Below are experts of layer 5 (counted from 0) of a mixture-of-experts language model. Rows are named router (the router's row for the expert), up (a neuron's input weights, with its number) and show model dimensions 0-127. Each number is 500 + 25 x the weight over its row's rms, rounded and kept within 0 to 999. Numbers have three digits each.
After each expert's rows: a language model's description of what the expert responds to. This comes from a sample of Wikipedia text that the model never trained on.

# expert 3
router:469523498548477511470533530506482508496484513541543514508512526506516463475494417460513562503480508514511499511524533471497525466520511507530506515524481493491474485543481497475503466482506535469536514555457509465525496489485495476509494484512491511510545499541466470499504491509485500498509481519523479532468500475537519442526491493482483495530525487522512475556477473476490537510492
up0:512505475519464556551541510503508493494531504505553524494494522484518508487515465475524508538465496519458523511553538514494496490516490514510495463478484567438474505529485520501486480472466491518475518510500501480497517479500563459487477492502503514502536507538474527532517498512524563515452474505530499533473496491482528473513519493518512509469508500519500538496467506484532528465494
up1:445504516525484468500494519495497494485505511524501528491488511495477497479533517473496506455477496482525467544481533455490538532495475507462510543529481499520497478470499521486549532497464475480528483522480544470488477503469540538498519535493476459468521489490467461501473482484485504429488498495500516514495495509570513538540483517520559501525495523528476509528499497478494497539489
up2:513471538540477575495498509513470522488483513531534491514483489511528530494510488459495491561466536494480521484516546507517493488489460510503503488539510487456505502485472497496487489474516492488486522529461493500516529525510468475483462457491477469484504497527509524455449523462471517464463497524535472498524528491499490443450485518465508546514508483469484512514513483469526517507519
up3:470530507531523491513473522494450501510496483485519526536444506470496485491501490488542500510521514519464516540508519467525519465474513498499471528531486446487510468548480464530500508537510517475535521523479522482506521521505518470509513461542468497512512515511495514501518479503495482502539459506501570461490465524518443485498481567503505517547450517510517502501461518491497497492497
up4:518530470527477539512513523531478539494503487521508460496521530530489516456533478504504507507511507485519507521531505505498462449455475517511528492521482524452475503467504493487517515482537512483544538540460507511518500425527501522523520546510485502482496529509490509530470521500482492507529488492539452526479499513543520491488499520527474550472469463503471494479481515445531492474492
up5:480498495498507524544535490490490533484491502515509505494464522507519514474504500501513527541476505469476550523526539523502503498491507489497541508541514542513499475519472541461534494486474550507547518492446501490524468471492460507478477526553525470534498452523486479480540460489502485518483509515477510520546485535458522521451507476533467482536493536490481504525463502479500476484516
up6:523533479513515544470488502520471467468474473489518491531510534508474500483500456486483547482494476503488468504508498496493495459442459484494489527500481458468547521481496499448515494472513500495528560505503537502502488534480526510468488471492463470525519512445552520519539486483511493487520495492509532459482469489495481511531500535510471489496485475473510512474519550443478521479506
Description: Suffixes ending nationality and adjective words, such as -ian, -ical, -ial, -ish, in Bulgarian, Italians, presidential, historic.

# expert 23
router:471495489531503539445521481518488511514542485496480511492515527511496509527486503498488503551514505488478493480543498486527518453467512498497511505480460494547494497471498426499502502540468472500508489468485496451515492521514511528522459449496483444509523523542507494479523473477472516505514498537431480482494522511465505495461487528523528557506506531515510473490468526514514524473474
up0:504505489523541523476501469514513527552521484514453448468510556502532520489457474515529511468495497502481497470517506485490498485457491520538513478511489488492512498484452492472523511534450518484515490517507506480533532458497524501502492496491484486515533442489508510540501498533511464527443532506467479463490482514471503511457498535486523544462484501476511494439462496476510496465494
up1:471515498503498524521504499515500529528506499480498519486492512513519469513438477509508544553517470494522453488487492486529501474491503472468484502502476530456493453527464531520483466523503490522501528459495471505485490513537448486536496473526500463487478497503507538506426488465477473551515499509460543553478505487471480501503478502545511515535542472509505526485471517518510518464500
up2:505493476505473498461473493488494528568518500517512511501524527543499517514501495462507541482455487512489435466532498504509515518543525463493494497539496500474501468485500488480472447503530462509542527462487542495528457553511523491494462501490510453527483499489548556499503476531455522486515487479515500492510477501457491469495447481504516529506498482497478500519492507479474472489496
up3:465504479524455511477485539472493498506484460493491506505540515508494465526523472502499508499540540504538508510497495514510527488472496505517535490515454494504483435500527498486488503518551532551482508510535507495482505529499488492521492490543499476506487485486478491502524473427519445528556465460509499499539527549547512513519511491475520491496494505492521530516496466520526550449489
up4:460478497502461490490510509509562523519551496537473501480505513528501542508516495443514496474532473520500466472491547506460518506515489535503496512501469578548471515482489464517485496533489494508500508499518492477483502512455505495521481502482497478462533464518503490512511540468478483490569497486497522511546484496496503505501488540485502509474513539547518558498524466508525502495524
up5:508531475510496515478473500495458473506484528509496501480520479536501466490470453500496492513517492528488523504545485526501494472543549518492533541446484474511522535454489511479487486541551516491521537489499492512500491485521513540510463506470497488461450466519482481502494481477473512516489521546509488531472528515486487475472493500523470511470490547452477454518530527485500490435502
up6:459484511466489499516470487478489515502493490490490490456476528529479528522501484509487471499526513490503468532509489498513530436480470508509542470462485517500493510513461464473456514519533487523502498519468505508498461533537526535510498468492521522510497526509521475513524561501460459515475514530512539498540482515521536442506483502519517509519497441475505546499510517517441510454511
Description: Complete everyday nouns and word-final pieces, often in sports and film text: review, play, team, season, film, attacks.

# expert 0
router:503533540488475550521536501514515473527521513511540516487510492491533490500491540468502478490499511497534461485512524522492493500484480479502486488476518506499495515528510516472534531483464536505515518554530483527479509565463502548500463475536550527523535501519513505554460500502488499500513517512500517483473491556495499562507542498497531518477477530464477528483512515478535503542524
up0:496522511483474563547520473492533488484515500515509425519474514496517533510442505526493444487526484495492504518507475492540469507506461477536517524490477539467514509462524503527534515500495470491480567518495484532509448544487479509507483503505495529466478497509474481507496503499473519502451493518481493502496551549505513466511483518523517512467512519498511515545499531509498486496548
up1:501508503536524574483502541554509504498490498491481546519484522548478488495503521504552479520456496519485544476508493487514491452506494522488556484466502499542496530502529533495556519481489530491480536545536516504497518530503526523483566480481505471456496508499512506473516492490516486493466494476541527491495499483474493481489524530502479501505490563501507494483491534494456473499500
up2:513526497504527542504505443511494512477528517521499524510493557494510482453489480531536466522519529511500504512508481471566508504505521482532487481504478575507524503492516453538536478459477539476495528495508482466519528545526539476494538489487522498512484475533513516478546536453485524523471501522525506471525536504532499512494513494487482468496509494491490534474475530498517469523502
up3:486543485435425515516513481518511482515478517488504473493457524473590482501455516519529468482498494519513462512530508559494490483456471489506484478504499524519505490510530526495507483514499534570500524481524474487504484523512511482485536483477504471480507476476493518528503493485499524543501482486498498513509511510521470442484443446479483495504483475500499500482520493502519501487511
up4:475503516492476494510494509507505538570506523515476480487480510518491480513534533523478554518474502486527485474504480502515467507527464489498512532505473501468477521490484489496548514502508551556499515500501509497486485542512464486534550501527466519468528511477466488515480522487476516512506517469513490482503530482550531467519479493493482479500504519518508579515482533548491473551447
up5:510506483493499501510492483499513497479488501516509526489493533519500513487422553504488471488465540565503520485490513507502475507495508478486498499525490500502541487484523503491517462522514526495553512502516506488532511555473564479486481476500471494504481517483514486562514518448490487462474502495490498480434501493530555456544489488519484481479479532484483476496485497515498433540485
up6:516553479470510499517487540526515562449545487523542521512493531498504517547510495499501496471486484508501490509516497534522503539516501520507527512517491480510497499519499484481498492503523507517493514489487543504497529486501491494491514451532562533494523516522497503506468483480481570550453458500497513508521510506502493473543543539485518532529500496521498503513458557491489490575489
Description: Tokens right after a line break or closing bracket, often section starts and capital-letter word onsets like K, R, G, This, High.

# expert 1
router:513477503517489477467534509491508550519528492502475483497478427497509508515495510537509488486582510507475484553538538507504483515536515487470489467518508541459484442478516502490525509521535473531476486522498488455486504475494534477433473453493506478503518505466506500509507484526478510506492493482520533489543476533529462499489511470509487478476500478510481532543502490486513490503470
up0:494409515501525507524537513515506515489505489481504474474495499475501536519490529509501527508522532550480498512469484510484505500508521464491456503491495462516498527461453488496472425566508447530481493525489472469493504477543501512494482520497480502505502482490446499491455495523501492514506497477479473522490530492488428522516500533458488470529505501508511532473510510493537518490485
up1:557485501506475484474514515507485484456500473457519480482467488432507535535527436539482512515528542473489521527498510504490533527513499492492503497530477538508525486522498457487497493542478477511478507502506473468483467514490501500552489435491512476499517528507502487484506490499516531512480488436527497499516510561460505506513513521519469511498528475480491519528523514539489448493524
up2:504480482491515478500461513498542497510487518504487504526458469470549526461485549461479509496521492533495545559501510478490470513492503512420531474504523547490531478539512517525488497483530519468538465499525497514492476465475515487530493505477489467482506501501469531517508491508526557484519478468479513491499516524550522508510540470487475490511507520479533519511497473508489459553492
up3:510460498453508504510475466489516502504525488505483481500508511479517490502498506493468474541514532561502494464535479517540513481479460486489519518476535507494463455531462512503449497506507527493466494460486556511525541483494506475520481509444482497483550476504482509516529503475486473529501544523501475509500515495451491484452531479489506553506493548523477499477568496491504494481491
up4:531457483509531508499493503503525483554503545484510466524504466500479502490519500514484482506491544527502505539523442504477473513478504550494532497504479501459480486526498462459541474474504571513475515482498516528521499475520476513480500491500486476524497522456507495493471482555445474495485525474485461514495469484522513476532546524515546491475511493506466533503493518554484480523501
up5:497542477527470443478473478488516518515554498484527501528485501513501484486487504516518508485533493479471541535477479513514474542510481510494524519500514476488517461453439518517490503522501511472543497521509478471503479494513527486504481474506478509537486495490508503531506474506484452460516548509528513514551542518498503521518507435473462519477463532482487508500493467498445459525459
up6:537457514506499488497506506482441435467561490501518489501507497469511508512488456490515541461526505490494485493450490504486486484526484498486499495509493499471492496492473512516487524481467490488480453530500522531456521532523485496475523510515512524481531524463534504505469443496526465479479516469505522459489445495543496489522504495483529514450494510549495521512461478524536451515481
Description: Single consonant letters inside words, often foreign names or diacritics, such as Mas-j-id, Sin-j-ar, Auc-k-land, sub-d-istrict, č, ł.

# expert 4
router:500513477461531504495553516492492508505485466531484513504495462479506517498496510503483496554477483501508514528475509517512502502508478466443497512525519489513520484499504478473480527556454490525466527528451477519497488578498496484475453470535478470498505497480457563481516514481514517493508508511481510489530485503546533472514528469538466541501484538508491468521446487512467490508484
up0:485497514480523528505480529514505505495520540529509466490445525491457499525488521507453496504471458492484474540529506527554471515468490493509479497523503516474490455548537453480516493482511531461475521456528548477535491527506492504528485501514495514505490500484484493546489483471504501506514507464484496493473471458493493498480499480527518503497501551501491482454473491575487448502460
up1:495424482492559475513519488500500505491539507472533494487494483532494494507498550522487498518489520536510550464450501486502458530495498461461440472510466528474489495496484495483491503488486467489507460526508499508496508526480496519496485462506471496487498516483489475492536527509469499467516481503448475522509505474526519520504519508479496517500485540494512478574455514542485564505511
up2:509520462510566488501499485458483510488488506549518529510516477477486489524501448497539512493508491515501495556496531488521504494505516465475502529529488486470506510453516462502505478521480536503509526526513529534462502510517490492477511476544467500535540539480477526477528502501514496481482492509508467500460458475574456497504488508547525518481480568491518463503471513499497470517492
up3:470498513472513551482492491502471510525516458489511512473431524439536538496502476518485510537482508508517496501499494522503490499523516472491505514503532487483451530533543540498521534524504494494518495504506520463525515542507496546476476488504468491528513477500496521493530553491458481475468464528482497515505457525502563496527473522546441485500496463499504538480496514518496485535505
up4:552481467518531478457526494521543492497498522538490508534541463514457452514527510499493518511496503533493475532484444523536483519502442479478512526474464501540489490505506447485463497516482509515492515530501491518512504488510528510536500503464470459505494466504460519483527517486492572543516504472505482490483499457501453493496528491545486506522521486507501512485485502484522483548504
up5:530555437487514517515475512496520523462518502519501465462500479510497485542509454523497472538495528513496472502529506564498467488467456507486505494464522447461531490485515461477503499480500519474499485504468568513477467507517489493519483459521496494513521477500520506470508501467498493520493491558509495516513474517537454513531502521541506480489502500471491482523466542510455520493489
up6:509522473448486523512510494539509437498499461480475528454481487490458500532450471496499468479491518480498502492504490485556500464512494489522498517494456530535504515471455474496478487503507506517491503501476536481508494481516509534506499516517539487506514516483468484497438439457500473521463532542510489457545536443536485465497448490487494516514508506486505503522523507494503486485503
Description: Capital letters inside acronyms and codes, and accented vowels in names, such as CE-O, PAC, AUT, Váradi, War, Cup.

# expert 28
router:500496524487505506505545540512506484508487524532501522516490514486535473531489489511516480511498518473546525519485417494472538538520508493521481448514501455476514459528507545511557492500483450486518468504513482519465489478517512472497509481513500485484446486457495515490500496472499566521486478503491493444466485499522520494534476487506508493508468531497506536472482515534536541513503
up0:485508470496493522500500512502452506479481493568506501459454509499502480504502497481496497518499476504500483499495528530475477464508460473507519503530490515531506487511504434553514487515505490477522465554499489501493493520479497524465542498492494486470498489481550496492489485508468535502480441447483498486518474544534506504504538485518508497489494535508394504543496487506486475480466
up1:455513479506500466452532520525521498518500477473481469486501511491479484474473541495519481499490516495510502531444450495487540501502501477469520490463470508480503497559471521505533459479518531529530477537548491496484492516494513496493516483488495525486522502441497565505495488500480571506469479502449498486521502507542542514499512475460479520517500520503493527481482486506458520509547
up2:479494503476511508483543550504538479521483503500546477513474500503487481464483528501517493541496493498505511504505457515501505499539460491484476460539501471511481492492527500473530496485545482504516498521442466470491523493479493472511525515460485512453508489525485511491501511464490504509450493532533508502522472571525496514489470485482452521540521510467509557456507551499558494484506
up3:426512492488486454493510509517489513493535505575480526494509523485527504502481488480514467502502478519516528481496480474505492477496486514541518498516428454507498491509514498548484549504506458474516527516494504522493489481461504480481502510508525460552501503504559504497508517517518511453504432519479498466510430489478500503541538498494465511511503475495489497497475532472473493504517
up4:515482512540515503480532544482510494534464466545510514518492540518536515502482512496506489490505477522524498553518483464500537494468550489542521460469435502453475472499504515488508448541475475507500515525499511527487495532515506520458519477486481485475487500465500546472525466518463507451474503497491474471453449478465511512483514499494497496481488505492479559500511488497516515490499
up5:523469530539524528477533501523470490498495476463517496482466464515532479500474506508483511460513489456524528546544483499516517502498485511502485508484480509500535494498500544472523450503449439488460452496510503506461517504481488528470536537475513509460490468494516493467505517509492559489509526459477453486494535489524491507505529502535527491540521530494463508517485494523492545522489
up6:503500465505548560473530502527442489499497522514528499503504463517489491469451502513504537529532490492487498508473453495488500480481423481446535505484501496499457490516496511502504502505480481468466498517499545485484499500547498534495535502524494493453501499509573469525494477492445481478497506501496497530517493491502478499479514475498523498467492563499464497513449498530492480494480
Description: Commas, and, semicolons and but joining clauses or lists, plus the letter u inside foreign words, such as Urug-u-ay, Esc-u-ela.

# expert 11
router:510477523509526474495515480489476513496464501507469536481477455477507525518457482511495510479517505507522556478527481491501531556457502511486508473493504530527495476524492473547486515466462471513495530509535510500499451460467482501486538495523512499507522488497516538516520509442494518538480511499464488536500509491533506516432541468490548548479526526501484536519453487498494502518475
up0:505477514533500474519499506465458511464479491531490518506518493484548488523492481495529509472466459480511458495549445506484519485525497455493529498505480503474465469514494549512518496470508473502493518520479509480501516507469474501541489506543494456470517515499480515527522526499544508520503487475475492536537499472465495564509532431532508523526512501484484528529439505522523507518482
up1:434447514485474496517519518499485539542500522514519522482494541486512497471471502528489484475526507500529513555468528513493495472487507509491507475482528511490498483495478487456496489527472482487497484557497494472513499472492479469497504507525500492473479486521514476517496563518457525492437484468520427496508515482515502498451486532496490494467494542528510497549482491448467539501502
up2:513525507542499531463517503501497441515475504458498531501483488482536500487491512486483508527523520530480543528513486513507509486488493482480506524499492429476504486516471483515486487484519491529466517541473511555472501523510458466488536512497518473472527469487440470500480456498555475523491479488501461492483518493493497487471506496539465499494468547519500500472530470482472464523439
up3:551486513531481491483475444527474477514502470512502446480497521511483511555494489497486482487495554488497525527530483536498513490439476500516497524474427518441510514494477468506537456495469554514485483530501467519524518478506501500471482499527486498511509458507542489503519528473546484514497469474513502469459489506471485517477506484489530502491544515505506499524485474502461475495479
up4:480578496493539504502450493561489505478478481499494453488430490550477503511458501502501536535501501506478498551506486488502476504494457475508494493507499472498488507448484491561511525514494485518482499497513513499502492501505537544503543492499480452488509477480492525492497497486465510513406471466474499504506464502504491501470499528512520499508497482485504506480528512491505462498456
up5:562488510476500454462487513480504514513522511510469486509544521524503488535478479522474485469550517475491486495488496516517484521504513515467503501476466519490526485497465441492534472483506504526495492495486507502523485515527470504474474526521490518477557489552526502472525489481483454536477488462448511508511556508526501565466501487492572493478529474474487509513472487518509519485505
up6:523495519515535473508458467558485480537500476496446536457506484531503515494463536472501500506495513470499502510482507514544491489532491491508469503552467514471494466525509516499501522481546516508478561504512495529524473517491513482498461480516454484490548470507515438508485550512517490484494491489466467476471484503456512493515500502517528474506506519523497536468484459496530465493455
Description: Single consonant pieces such as g, t, k, z mid-word, usually before a vowel, in names and words: Donegal, delegate, Drug, medieval.

# expert 21
router:501490490507447505553469503503510489512506516513504491494449517508547502521501492485530501486491480481447518506487464518539479524524458493483504515503522525487532535471497442493513497490491538482499522503558529502541461480463488510521449478479547497516486524484480529511478459500496486436427481493488505478507493486496521457501478475510492475526540513462504517505473491454493501515496
up2:518499517464520519488518478511478478475518513520488486498491504490468448475511466496501499490491512436515524520478495553494493510513461485531510544500531475490550482510484459554525472520498497487507460482507552477492469505472489501504493505532459480521510520517491531490550484532480521519554479521516489515484494496512498505488468510515525479488465509440465570525495502529498469551531
up3:463522478448503480507490514502528473499539521495490508494524501443493501485496467508523503472507476547473500499535549481473544529489472459455519480519508471481508522514522481458563495483510479495482505502506505470510507472504508461512489453481505474535500556502486468510503512484528522474479477473489513474517469520546476474454509462479550522484501505492500527495539493511475475519556
up4:516490535499482483515456509517528483526520509501504460455459495537485520492495487481521487506444486490491527511494485503456486518571503456515516485475458495524438488484542480492467487433487525486503539485508511481490480488493492489488500484496523477490544464531492526458551482498512469505481504463478503495544517490498484462476515476511487512460527493526518497499488500503485559453483
up5:540469493504506486514485507478497521495483501498516528523518479498531484570511494485494538508468498466456508535516518494512489509518518466487545470493497501511519550490491466507505529447516514453483481522523462536497477550484520473462525474480471508508490483474486476512559580504465482493479457482505481488503547491484496514483459521498518510537495527479536473517491530474485515479521
up6:435512532488465519499467507453480554497517509496503435491502531558513473507483484526541524500494508474518552520535504490472504504481447471516503505480512522553512499486533522504571497519497550540521534489486533494490447491481523492470494507493496461506507518487529486543519521499508496468474485526495511451536489502472503509519488493471522492535503475498504519492493519518487518500494
up7:492525507498496522527500525502521490465535454490480470485510467509490503492473541475528516512483465508461516522521518487476442501460486478496432488510467540522530513494513476491499504520475563506516542498503500494511437506491504518497550562483500489489494496497457540491544491543519492497471495484473472494488535485473467491496468468546474512553519474480521508501513483505488497530514
up8:450498509528475504503504506462501469482507543489472493479503490534487520499515501474551458509478508446442497552506463505462483485496467477524518482490515505474505477500503494534508444470450502485471516506525509468464481477471524476475509504522496474535512487533495500527506531569514552515468493510502518481517494504460505446512486498508503551471479483474493542520483479483478479491491
Description: Colons after list field labels like Genre: or Venues:, closing parentheses, and pipe separators in tables.

# expert 13
router:516506457565504518503504457517475489494528508487506477492533528489483536503525497523491562466511462487545553479472497491470484525518496482449494479487497484554520517516516479503525505485545441490454490509483501463490519513507483518453510503465536493523490479478525524508457537483484504475498526496504533554485496485495457475522552485493497524490524498515493487531487532488472504497474
up0:469493489502486489480472500472514510451528532531482435505499513513475517501497491552488528542509507435505507484532489566528475529504489501507539553493508485530559487488476541529508552488501513488473481493465484495506484488490528518537482517483495505516484462496498491516509510512473518507535515469552534519502490507520502443517502503478505538504506506498486485535483537471480536459473
up1:453511487498503492457507553488508510482486484494497517508497497513507502525539490515528495460492443498480478465514510519565519514536497482460493491519473493481495482492535513521515485536526482519450525533490481495514507496476506506516485491480512488582530496523491554514508503482507527512524523482493478493516513479497488449517486524548549542507503451490510566537489533477469495464494
up2:462462478537519485472507472536502486505489464493452517490503505515489464536508480524531540497490504496501487489492484479505503502521482508460482471507420490481569515550518517492511511458461505451516498482523464447500512522480512494513518486506471461529462488488522467508524452475466461506491483483500495503475469512489475484535481481526490522499472487494525505498454534539486457502511
up3:502541495518532497518499470490501476485478476482450489494514516503521509502507473484517513481522495483527484483480503495455538490490506517499514472525515494513501485497498529533500476502516496515426472520486493478530508470460456516519500496522511506468502467523533536485496515459517453498499497464457523513511527500434453498584502503565529517517508478474514460555524496479518496490469
up4:551493468519503485538496499510498509478499495510510524526524549496483473471530464560521513480519459484520535510530444460458434529488485473477494500416487519528473498489497514509485489486511467502496506532464510496522470477521492528485519491523501497527504516448507533499512499511495532506540503504496516521541542493521510520510506482497481510476511489541464494486447466541505478502508
up5:476507502568522502526518503499487531486491489512526499476551486510459495503497520498479506484560488541501487489464488525488485554492498480462515501486489548484497465495496479497521524515488512516521466492497507510483503565518505490485530533487502472517497460544455522489448489491438516509478514495492483518518468476573487471497490457542466522498553508514506471486512499510465520507518
up6:457535478509486504493492477487537495468465507458489482443434518481497531466492520536472493481452517538488528514517501503511484507473514512491561491471484499504499528543463518540499465494521503531490488556487463510514534486513483509508535476476476497520477473474498465520479514494517479458508568528514511529511496530447451486489478508503503475478490538513508519501493525495496498483514
Description: Word pieces containing st, est, ost or ct, inside or at the start of words, such as Ein-st-ein, r-est-ored, re-in-st-ate, col-lect-ively.

# expert 30
router:525537531517468510504480493486518476496532474504455491503522524483498525489504496498519487480484534544484467512472521526484528502557503508523481515527518489474511505551496498501528490505462493457522527486484497497509514466519464475494554533510484495490502462524507474477525544451516478495502439509489493511556510483518427473465545506472479504473489485509470555492470537486490522523504
up0:504511532525478475513478492539536472558506507524484555500461502524457562424490494511526511474477480506507503452502516482472544529514462499521513530519480500501481542530493539504537509498504511505515518503449513512522468491472492480486512478454506483523508456503523514555534510497479472474507473467481495485508482515521499527503476516461477490477471503523466527488454490505485487496487
up1:488525497508565503488478483528483532482512525485515476465478495467503470504485474527500504497512497544465511544508494567519542465504544518527521529552506458499482482519493496513538484518501536506513568479519468522505563525459561470493513547496516522482504510513478495522513478478492506478488488498472448464445499505506481520490478534518490502506481515496499483502509513497517504508513
up2:533534496510460499511490485522521508526528515504489526514489539512504509533505525539496532511477497499483479560473489493408497500485469449527516508497499456503472482497493449551476472487472537444486484503458528490521501488491477472510578517534485474499517494468495510505506529510504492514526454488537460500514521498514493483503508527504546468510494523517480495503468481489507465508502
up3:472486482478460530537503493478505453570496536506496490525497524493492498469482472517532494491505477476504491488472444492546510511506521482501482498499507484492464513486518511530498502534502507529472475523464468551482513502516478502436507484467506424481507469510449492462526526477555507526469496469492508516486500526480502502483530523482523517457508517466519518538473503549477497486502
up4:477512495531472543494501484516464525504512464509513506497490493520501517488513484442514466492511526550520485477502521531514517457521482498511539488472482541467501484570515506484557459520473466474514471505523499495520507503497491497482521495508574479506507472511482516493511507451498566520469493523503524490506520500541489508462550486495436486515510485512494522497490492511464536460522
up5:467512552536477513491473489454498496504540509502501519540526510491449527467554503510491452459502537522471538491510536520470503501475489447501525517485492510491480538522506526490509439485448482497479522501530524515504543494460517514469480488447494462486520486510474542491506499476487487496533457491490478465523503508471510522510541518488510535516525472494500529526504505532509519519520
up6:505534509465476501507490469526486505474549484498482480541503562489521510510499488489518493477532472491479446527503485478513507485509475471484507533541531491497480463517440503523519443502528500526512533514533493533483470493509509493514453491508492493481511510520489479483534493492542512526527502513481555502510501501485471459484476550493518473500472488468483521471461503492461431455517
Description: Articles the, a, an and possessives his, its after prepositions, plus a lone n piece inside words like kidnapped, personnel.

# expert 2
router:513494524534506486509533506505458516470467490502540450500508513492522483493485519520526527514540414492480469535493494499531488510510490509461498501500495502475523488462498423502489533455534497506481493510443514501527499492518493493460497528483479456476490487512490525454520532508506503476500517494501488455471481521469466482542500524485514521494511557477488539468448479520515501501516
up0:493541543526535496507518519456464521517451488518489486471497526502532480527510514518515521532512509467496511525512562460512533468557482492542523477549484495461527488478501493506545468485550461479481502461484493496503473508501493526478496476508507484494447482489503510494491536499477500433510535483533522495479510499491492486492494497531490527495535548475454540514467512503507518504480
up1:506493467449519486495504469488498524543518511531532505504519507520452480495511507520494543478535503488475496505499490496527511499477472467499486463529539547478486475484509493517503488547462510498506519514467531463484491457500509489486566492486500488514467476497518490485497516509453558486474552516507483446499510530529505487521516504511489513449520474468457485501448452490536504550496
up2:515466525533509511539483468496502469488419511511506483513547496455481491529493531507489503530521497477487514502499502541564487492464522495493519474512472474508516503512478470500497458479474532498473514525454513446506503488510531506478498508481478517467536500496454528449501515502495484495482520496489530473464521496492507473511539551449478491546482561520508537506499495523521476488504
up3:483504466516505490523503512462505488456512470461558510494539541539515497537462516527517550452528501501525465514484498482478482519492497525479490530497419512520505510549502472488495504479501484487500480526505493504530472516457485497497515479518431520484498481510530485494461485486462527484486472483491507507514499487563498514531516525452474514482489486490539513491492523517500463538527
up4:488500535538490491513515510491450456573489479527500493469512482481471478460486522536546464529504528513532484528516501512502492522519504510493492491529527479502510483551465437525474499493510511530516505505484494511518497447506511511496491467496476501507546469500499494541475526521470481489516505515462521520497504515502444478559497470513516491544515555466459504488472498496476533500470
up5:509497525499511512487531499480484482492476514504577490530511475543513516518541475534506491508473453494510533564515471474512477495490493469491517490483562516482529504445464478516502533469500531471503522533457514476460450513539528501476503497536485493500489509484549494473506528510535538507495495488549482480546506520467488463518524485463494484475494489491501522487495496485497501492452
up6:506485538520520479468523493486504510482486497492505488493496499499518523503517511546481526525486481482485489539508475518453490491485431515499527501485517538437509482519470447507507537474504486497473531546502508540522492539514511479487504517464489430483486505479459526500538501479536500478520483484541437478496487513493471488464491543418521486497483524465487514502500524507486497508487
Description: Word-initial pieces like ap, ip, op right after a capital or short letter, as in N-ip-pon, H-ap-oel, h-ip hop; also slashes.

# expert 27
router:513501489508525505451503534497460504476501454490469490476498509483520564500499525547562479482549488479489526498465509481482497525521496476510492536529448439500477526497494509493483514474485449500525494509544539494499524491462576530511548492484453459488487477535474492491535517528498506500525516517495517493482478516507496494484535505519489493462469509522491484493519518471468495509509
up0:536518504527508450551496551484482524516513501484525502527471495463481498472501501455508478463490505487477468483510491498493467474507452490495508537508491489500464500521473511460531496484499450498503502511488517523550519507469496468508529468514483470530466463472468487440497478503485517474566505495501467519492448536567516453506496490534537495517525524496485491528518507503493496482506
up1:497537489503461518501469465505546514488498497566476516484509543497487492552461509470528532453542482476493476529512537497452496463500487466503515493489499458497511504485500506479514496484510541480539563514505501525561513493509522507508516519461514505511469462474478516517521503500490506507502495480528445497493512476524467489465482502517546515479481496515531506443506492551538511496489
up2:485482481570489492508497494499476518528497485494552508496502490521505536541510502500527460526536544490510491512445473529503499480520485502457489494479477490489518511478446487470501492458450474489444498489482474502492533502542486474495562516492522527517510487481494488507506516506487528545474495528494497473482461450521515438507510504481458502475530492499532527531460493480480471470485
up3:484522471466465476481515546492458523524509499528523482499497468526512518465532482492468450479533465451472484499494515480521489517526457448486537513507522522529480499460506503479455495509492484497505519517528491500461520517490502489533451507453482422532488485518521523527508508500529530496479484484482486494503492504464476475476487506476491514463527493498564479538531476535481489507501
up4:487495490506536443484483510509523509538484456499489487527504534498513462500509482510510493519492495462516520552517460495498492479502498465493501498482465472522451504530529507527492499464496478493523537499465434488493484564518552531482500540527533473480468503481539533464495547536491475513504480516510528553508469526505511489497484505487482479513466488511500519482475537472509441488505
up5:506529500486509518535514523522537532552445520514568502486494531487482497471522446494515514477514492489491517465465527558469514534533495489455505527518482490511509532490515516486515508510462494504474447462501482493491479519459497527530487506512472435477454459483485496488469484503496466480513549477507485497512462480498505452514519491494473489474477510485473512478516491495463525522505
up6:514530503469476524497519464529483520515527468547485508465505491459523530509501543519487531528467509503471518520481480462516472483482484547511486496520456478458532462518479493502525500504478510543494468514576523549463530534508499534481483537459491505467508499544484493523503515511477530557483475512487509480465492533531470500523502495491502544491503525501536513472497523509523486506510
Description: Hyphens inside compounds like de-escalation and close-up, bullet dashes starting list lines, and long in no longer.